{"init_std_down": 0.00594, "learning_rate": 0.00161, "beta2": 0.98}
Below are experts of layer 5 (counted from 0) of a mixture-of-experts language model. Rows are named router (the router's row for the expert), down (a neuron's output weights, with its number) and show model dimensions 0-255. Each number is 128 + 24 x the weight over its row's rms, rounded and kept within 0 to 255.
Before each expert's rows: a language model's description of what the expert responds to. This comes from a sample of Wikipedia text that the model never trained on.

# expert 17
Possessives and pronoun determiners. Possessive 's and possessive pronouns such as his, their, its, plus line breaks ending paragraphs before headings.
router [114 133 153 142 138 145 116 101 117 120 102 110 109  88  95 132  94 130 128 107 146 152 159 146 138 136 155  96 115 169 144  84 140  92 116 112 155  68 124 138 173 113  85 167 146 121 130 165 105 135 157 114 125  98 161 103 123 148 132 181 131 135 125 148 174 134 121 143 103 147 148 167 122  83 143 144 104 146 131  98 137 166  98 155 122 124 129 112 127 139 132 111 178  94 123 143 104 121 106 145 121 136  94  94  78 121 119 137 142 139  85 163 148 120 110  75  99 100 132 110 104 129 171 102 159 101 127 128 100  95 128 129  96 127 155 116 146 134 159  87 110 163 150 130 123 124 120 127 106 134 129  96 155 111 146 162 132  80 152 119 100 138 116 137 146 136 122 109  99 118 184 157 126 142 125 145 111  72 142 128  93 132 130 114  72 130 126 114 124 121 109 125 138 117 110 143  95 136 112 135 126 137 128  81 153 149  92 129 132 137 162 160 162 154 111  89  91 115 126 148 116 170 144 164 107 146 123 106 133 102 131 135  54 100 125 161 149 118  92 126 155 157 100 157 160 151 138 163 164 107 130 102 137 157 139 152]
down8 [152  88 156 136  91 153 144 100  98 122 155 159 172  79  60 161 154 136 161 126 149 153 119 116 134 167 134 126 106  93 113 109 161 136 162 114 111 140 156 138 151  99 143  91 140 126 126 128  93 122 146  91 125 160 159 125 138  79 117 156 146 133 149 152  88 115  97 133 171 138 138 137 102 145 124 120 154 141 108 141 137 138 110 157 135 119  92 135 163 127 124 133 130 147  95 153 148 154 135 134 172 116 129 110 124  96  95 128 127 123 145 185 142 152 171 148 138 129 150 111 101 132 115 120 107 129  90 104 142 149 141 144 129 114 117 117 142 143 203 128 125 128 128 104 147 118 117  93 153 154 132 162 129 154 107 108 129 162 140 150 122 106 129  97 114 151 125 131 164 150 137 131  95 117 103 118 118 125 162 104 111 137 111 129 112 160 114 157 140 151 145 132 141  97  87 134 123 112  82 152 163 135  91  88 101 148 137  93 123 142  64 162 136 107 117  86 112 144 176  97 122  89 143 174  87 114  92 128 128 118 172 125 154  66 126 103 126 113 107 112 182 122  90 115 114 137 132 150 109 159 110  99 123 115 139 141]
down9 [124 141 126 163 110 136 109 123 146 155 166 135 165 145 119  55 148 145 162 129  59 152 144 186 142 138 147 131 115 149 109 105 105  99 139 138 150 125 141 138 168 144 145 135 138 119 147 157 110 172 158  89 144 171 136 159  90 166 174 143 119 130  86 105 111 153  50 133 127 136 118 149 162 115 103 131 132 143 140  73 159 114 141 149 120 108 177 123 155 131  80 146 117 122 100 123 122 118 131 128 105  92 130  94 139 160 152 108 154 152  94  92 128  75 114 138 158 102 111 150 134 107 120 141 118 137  61 129 130 125 109 105 153 131 134 134 125 141 133 120 158 107 149 127  66 148 101 106 142 136 134  90 130 113 138 153 166 127 108 115 146 150 140 140 139 110 125 134 153 123 160 100 128 129 154 185 111 184 114 150 121 171  89 119 100 102 138 144 120 169  82 117 112 112 133 140 123 121 111 131  94  88 137 128 134  96  80 131 119 153 142 131 124 106 119 143 128 122 109 153 140 101 136 111  93 132 139 142 132 121 130 131 160 174 152 143 101  86 127 133 111  99 138 103 121 162 143 114 125 122 119 135 111 110 103 116]
down10 [ 96 158 150  94 166 132 118 141 124 131 114  94  88 163 115 110 123 130  96 133 102  62 103 149 110  81 109  90 143  99 113 125 150  86 157 143 108  84 119 152 122 143 145 168  88 162 135 127 122 141 101  96 114 116 128 101 181 124 147  81 126 108 116 130 149 162 134  92 146 155 138 111 140 132 138 135 126 129 168  97  90  98 171 124 110 164 137 119 123 152 106 117 134 115 199 148 130 132 118 173 122 118 116 102 138 137 145 117 112 146 130 139 130 150 132 158 130  97 160 107 116  92  96 116 137 109 144 112 132 122 116  68  88 160 145 110 186 153 107 123 118  78 105  93 131 116 148 101 138 148  69 131  96 158 108 157 132 126 135 132 123 111 124 138  98 123 152 123  64 137 176 118 107 145 136 154  84 131 155 118 125 129 166 133  95 132 108 110 124 101 109 132 137 127 138 116 119 121 124 117  84 158 139 114 165 162 112 170 116 117 148  79 113 150  88 130 157 165 110 139 170 130 120 129 124  98 102 139 124 114 124 129 123 143 145  96 159 152 111 164 100 122 138 107  96 136 127 117 114 138  82 148 120 140 108 133]
down11 [165 133 112 107 173 167 127 148  95 136 117 146  94 124  64 151 132 125 122 137 111 106  85 107 101 120 113 147  85 162 113 112 143 102 147 113 150  82  97 157 148 143 154 143 139 148 126 128 127  85 163 155 168 136 101 169 165  94 119 140  85 105 158 156 100 104 141 100 173 126 134 107 188 136 147 173 168  73 142 130 123 144  98 133 101 103 113 110 138 129 142  96 159 115 124 104 132 125 132 111 125 127 138 147 136 110 125 154 130 136 119 105 119 170 121 105 147 121 121  95 137 107 130 124 143  96 111  88 144  94 136 137 106 116 118  98  81 111 118  91 124 156 120 116 153 144 165 131  95 124 117 144 134  93 151  78 118 154  89 125 103 133 136  99 113 134  97 128 104 130 155 128  69  95  73 131 104 111 112 149 162 116 100 124 128 110 116 117 149 137 127  72 113 148  80 118 175 174 157 137 152 131 121 120 148 136  86 172 128 107 148 113 102 136 131 130 118 172 174  96 129 107 148 114 140 121 131 117 127 121 128 108 163 102 118 115  94 125 128 154 140 131 119  78 151 117 151 107 108 117 151 161 126 129 107 131]
down12 [144 142 103 102 135 133 126 141 161 148 114 124 102 114 141  95 129  64 138 132 184 129 138 154 106 141 122 124 179 145 143 137 146 152 109 153 151 132 134  92 131  88 124 130 107 128 119 100 139 133 131 183 109  69 150 118 123 134 105  98 167 131 168 106 128 153 135 141 176  98 147 140  72 130  91 105 108 108 100 105  67 100  49 142 147 173  71 113 113 153 141 114  93 157 146 119 165 166 161  97 141 119 145 102 141 103 125 116  60 123 127 152 138 110 121  83 163 113 145  99 124 137 107 147 166 110 127 131  99 147 106 143 166 118 146 158 147 130 148 113 102 140 120 121 127 126 156 130 129  85 145  98 137 136 120 156 155 131 162 138 137 151 141 134 121 144 128 111 133 166 129 141 146 118 132 132  95 125 133 111 108  74 112 125 136 147 144 166 161 147 123  76 128 109 132  79 125 140 100 118 161  88 124 138 122 150 104 136  96 111 139 137 117 128 109 133 132 149 122 109 126  92 157 153 153 152 136 155 118 139 129 122 130  90 110 104  94 164 133 110 135 142 146 128 144  98 126 106 155 106  82  88 133  98 119 160]
down13 [ 94 145 167 128  97 117 132 146 143 149 158 143 119 148 153 127 152 139 161 177 152 129 146 139 136 118 123 105 162 148 135 107 149  73 140 120  99 122 140 133 110 122 101 116 109  91 153 117  81  92  91 151 111 150 136 142 120  96  88 137 154  77  75 135 162 161 109 158 119 105 132 156 119 148 104 118 102 139 118 113 164 105 127  87 143 143 155 129 143 138 108 103 126 101 151 109 127 149 128 115 174 153 112 128 152  97 106  99 170 109 121 117 132 181  88 153 114 113 151 159 174 118 152  96 143 176 142 129 165 142 131 131 102 153  64 101 101 167 116 115 141 147 104  95 121 168  86 117 108 149 115 106 119 152 164 138 108 144  85 161 112 137 117 140 137 120 105 141 105 136 144 133 102 138 124 153 129 126 137 108 132 123 134 114 113 104 141 110 105 126  98 124 134 155 142 118 125 138 109 111 120  74 138 127 138 137 148 130  84 160 127 174 121 133 134 155 147 158 110 101 102 104 110 174 157 124 108 137  91 140 102 117  93  76 165 101 155 134 183 143 111 168 117 142 128 147 178 148 124 119 172 122 113 136 143  88]
down14 [180 126 128  97 125 131 142 138 111 136 118 126 132 144 136 185 145  94 110 127 118 142  89 191 106  96 134 123 165 123 164 127 132  95 156 147 151 143  99 110 113 141 119 122 128 148 143 112 143 116 157 127  98  88 126 182 142  70 131 137 135  69 128 118 128 133 109 126 163 164 145 146 170 127 140 164 122 151 132 120 160 134  85 116 141  71  84 116 118 118 108  95 170 142 139 117 143 128 122  84 143 129 143 160 122 135 124 155 136 155 102 148  92 137 140 148 142 152 100 121  79 126 143 142 123 107 123  85  74  99 166 143 125 114  93 113 140 123 136 134 137 155 138 117 109 109  82 108 162 121 159 136 112  96 133 162 126 116 117 125 111 111 112 149 164 107 103 106 154 144  98 125 162 156 139 130 178 129  95 115 120 167 129  99 156 150 108 115 125 102 123 130 134 137 132 116 104 143 117 136 159 191 143 103 112 102 126  74 115 105  86 112 106 147 124 158 149  72 128 131  87 139 145 108 127 128 134 137 123 141 119  99 112  86 103  98  67 137  97 145 108 138 156  89 155 115 146 171 150 125 144 103 131 109 159 110]
down15 [106 190 127 130 133 120 139 122 104 131 108 135 143 152 122  97 162  60  89 145 107  77 122 107 148 130 126 158 132  93 139 159 141 114 134 105  99 104 108 167 174 164 111 146  89 138 109 140 135 187 115 111 150 119 148 108 150 158 140 123 102  62 150 138 117 156 126 121 144 100 160 151 176 127 127 100 142 128 124 133 109 149 133 126 118  94 116 110 153 154 135 143 149  84  86 191 121  95 102 141 126 124 154 124 119 106  99 113 150 156 134 103  96 128 163 173  79 119  97 143 148 131 126 150 119 140  91 141 135 164 112 155 160 106 153 137 142  99 108 146 127 124 109 125 115 104 144 127 125  89 120 132 123 155 104 133 131 161 136 107 117 116 104 121  84 143 140 113 109 158 143 156  85 110 139 106 111 114 126 114 108 114 146 165 158 122 158 147 123 165  89 112  98 124 103 115 127 106 126  90 123  84 180  97  98 108  93 139 147  91 121  90 159 132  90 144 116 114  99 148 157 128 121  86 113 147 140 128  95 139 148  99 149  76 128  97 120 151 169 137 116 110 117 120 141  90 130 138 152 100  97 114 133 153 121 147]
down16 [104  97 154 117 120  94 115 127 109 134 139 139 128 138 176 105 178 151  96 162 108 124  81 140 159 109 115 108 113 152 115 117 122 114 117 134  85 110 108 167 149 141 132 146 134 130  83  97  97 141 109 162  96 105 134 136 113 145 123 110 122 152 136 141  96  96 148 146 194 126 144 146 167 109 129 148 185 108 147 118 115  95 112 103 120  96 143 112 146 139 162 144 157 149 145 112 180 134 125 127 109  68 136  92 129 143 162 131 130 149 128 118 118 123 139 160 130  99 113 113 109  70 146 103 129 174 132 109 131 101 117  95 149 101 143 142 154 122  86 105 182 108 140 128 133 178 130 129 110 115 152  88 124 143 104 141 128  88 104 133 148 185 148 157 125 117 105 159  85 148 123 110 107 107 113 117  93 109 138 162 170 146 157 135 127 111 123 101 132 132 155  87 112 151 112  88 141  72 164  89 111 135 143 138 117 135 126 118 131 117 113  72 109 149 136 123 152 126 151 120 134 146 114  87 119 110 130 138 120 101 119 131 158 146 213 117  99 136 125 159 156 136 109 131 170 138 131 119 112 146  97 138  93 124 139 119]
down17 [178  99 105 134 116 146 124 122 114 144 133 123 123 152  85 169 158 110 122 139 126 124 164 119 135 145 182 150 109 121  95 160 181 133 148 133 152 129 102 125 117  89 143 182 138  98 114 134  95 158 154 148 102 113 101 149 122 133 113 114  72 107 198 130 152 122 162 115 160 147 124 149 183 141  87 145 132 168 148  95 116 127 128 106 107 122 100 135 133 117  95 132 163 130  81 104 117 159 136 121 124 145 142 124 148 127 106 144 120 197 138 126 149 125 111 141 128 126 129 104 116 132 151 180 102 117 158  98 116 162 159 125 126 157 119 140 178 112 131 119 178 133 129 111 131 144  94 163 129 120 167 108 131 154 116 110 119 129  87 132 146 101 131 102  87 133 143 125 108 132 175 159 141 156 150 128  80  61 144 142 150 125  86 147 124 138 142 106 155 105 171 123 134  89 115 119 134 110 138 137 116  87 117 104 121 111 135 116 118 135 149 159 130 105 124 141 135 153 101 127 180 125 145 159 101 124 167 126 132 118 173 115 139 114 139 127 128 176 134 147 127  76 131 125 131 121 157 170 190 135 122 113 119 115 151 124]
down18 [163 117  94 123 117 137 128 114 105 105 119 120 143 127 125 121 130 108 123 126 172 140  82 147 130 125 138 142 123 176 105 157 120 131 135 166 148 129 132 150 161 117  84 107 108 131 147 154 124 133 131 249 135 116 128 139 140 123 130  82 151  91 152 149 133 123 133 106 112 145 161 148 120 114  83 129 104 119 111  97 140 148 139  84 132 113 113 112 148  76 146 115 118  74 127 118 155 155 152 104 129 125 139  81 143 146 106 139 144 124  85 161 121 121 117 129 163 121 165 116 120 114 143 158 152 128 120 108 108 134 122 128 184 154 133 140 136 143  99 121 152 136 130 127  94 143 100 126 126 109 126 107  87 136 148 155 135 119 150 159 130 132 137 146 107 127  93  94 133 120 118 150 141 128 115 177  81 107  88 100 126 136 141  80 120 110 145 152 157 148 103 131 123 177 154  77 147  95  74  65 125 114  73 116 135 115 137 149 146 119 137  94 110 188 150 127 125 159 142 113 126 124 120 105 152 174 115 127 160 115 122 128 141 159 132 157  94 119 120 132 167 120 157 106  96 140 149 145 156 142 184 113 122 109 129 115]
down19 [121 129  94 131 139  91  87  99 120 106 146 130 131 125  86 151  83 149 127 136 171 139 105 142 146 133 132 157 118 123 158 110 129 104 111 152 131 174 132 123 100 173 147 106 140 113 130 125 137 134 126 142 113  88 131 152 120 113 199 115 129 157 175 114 111  94 123 105 116 102  98 104 152  94 182 148 116 139 132 130  92 139 121 127 163 116 165 122 158 123 102 132 121 163 159 101 130 105 156 113  90 109 114 137 115 112 139 119 133 163 114 155 164 150  97 102 133 137 156 136 123 134 104 112 121 112 116 143  85 133  97 122 177 121 148 166 148 130 133 184 140 164 171 128 123 159 135 136 114  90 139 111 138  94 139 133  82 144  91 122 123 131 174 134 118  83  87 139 147 153 106 141 107 155 154 111 177 132  90 146 140 203 117 124 130 126 129 119 135 157 125 123 140 137 129 170 102 184 148 159 127 143  91 126 107 136 151 109 148  69 100 139 109 142 201 152 125 109 163 112 109 138 143 123 163 140 155 143 145 165 137 113 116 117 103 143  66 118 118 115 110 147 140 144 163 136 117 106 132 102 141 124 139 133 134 119]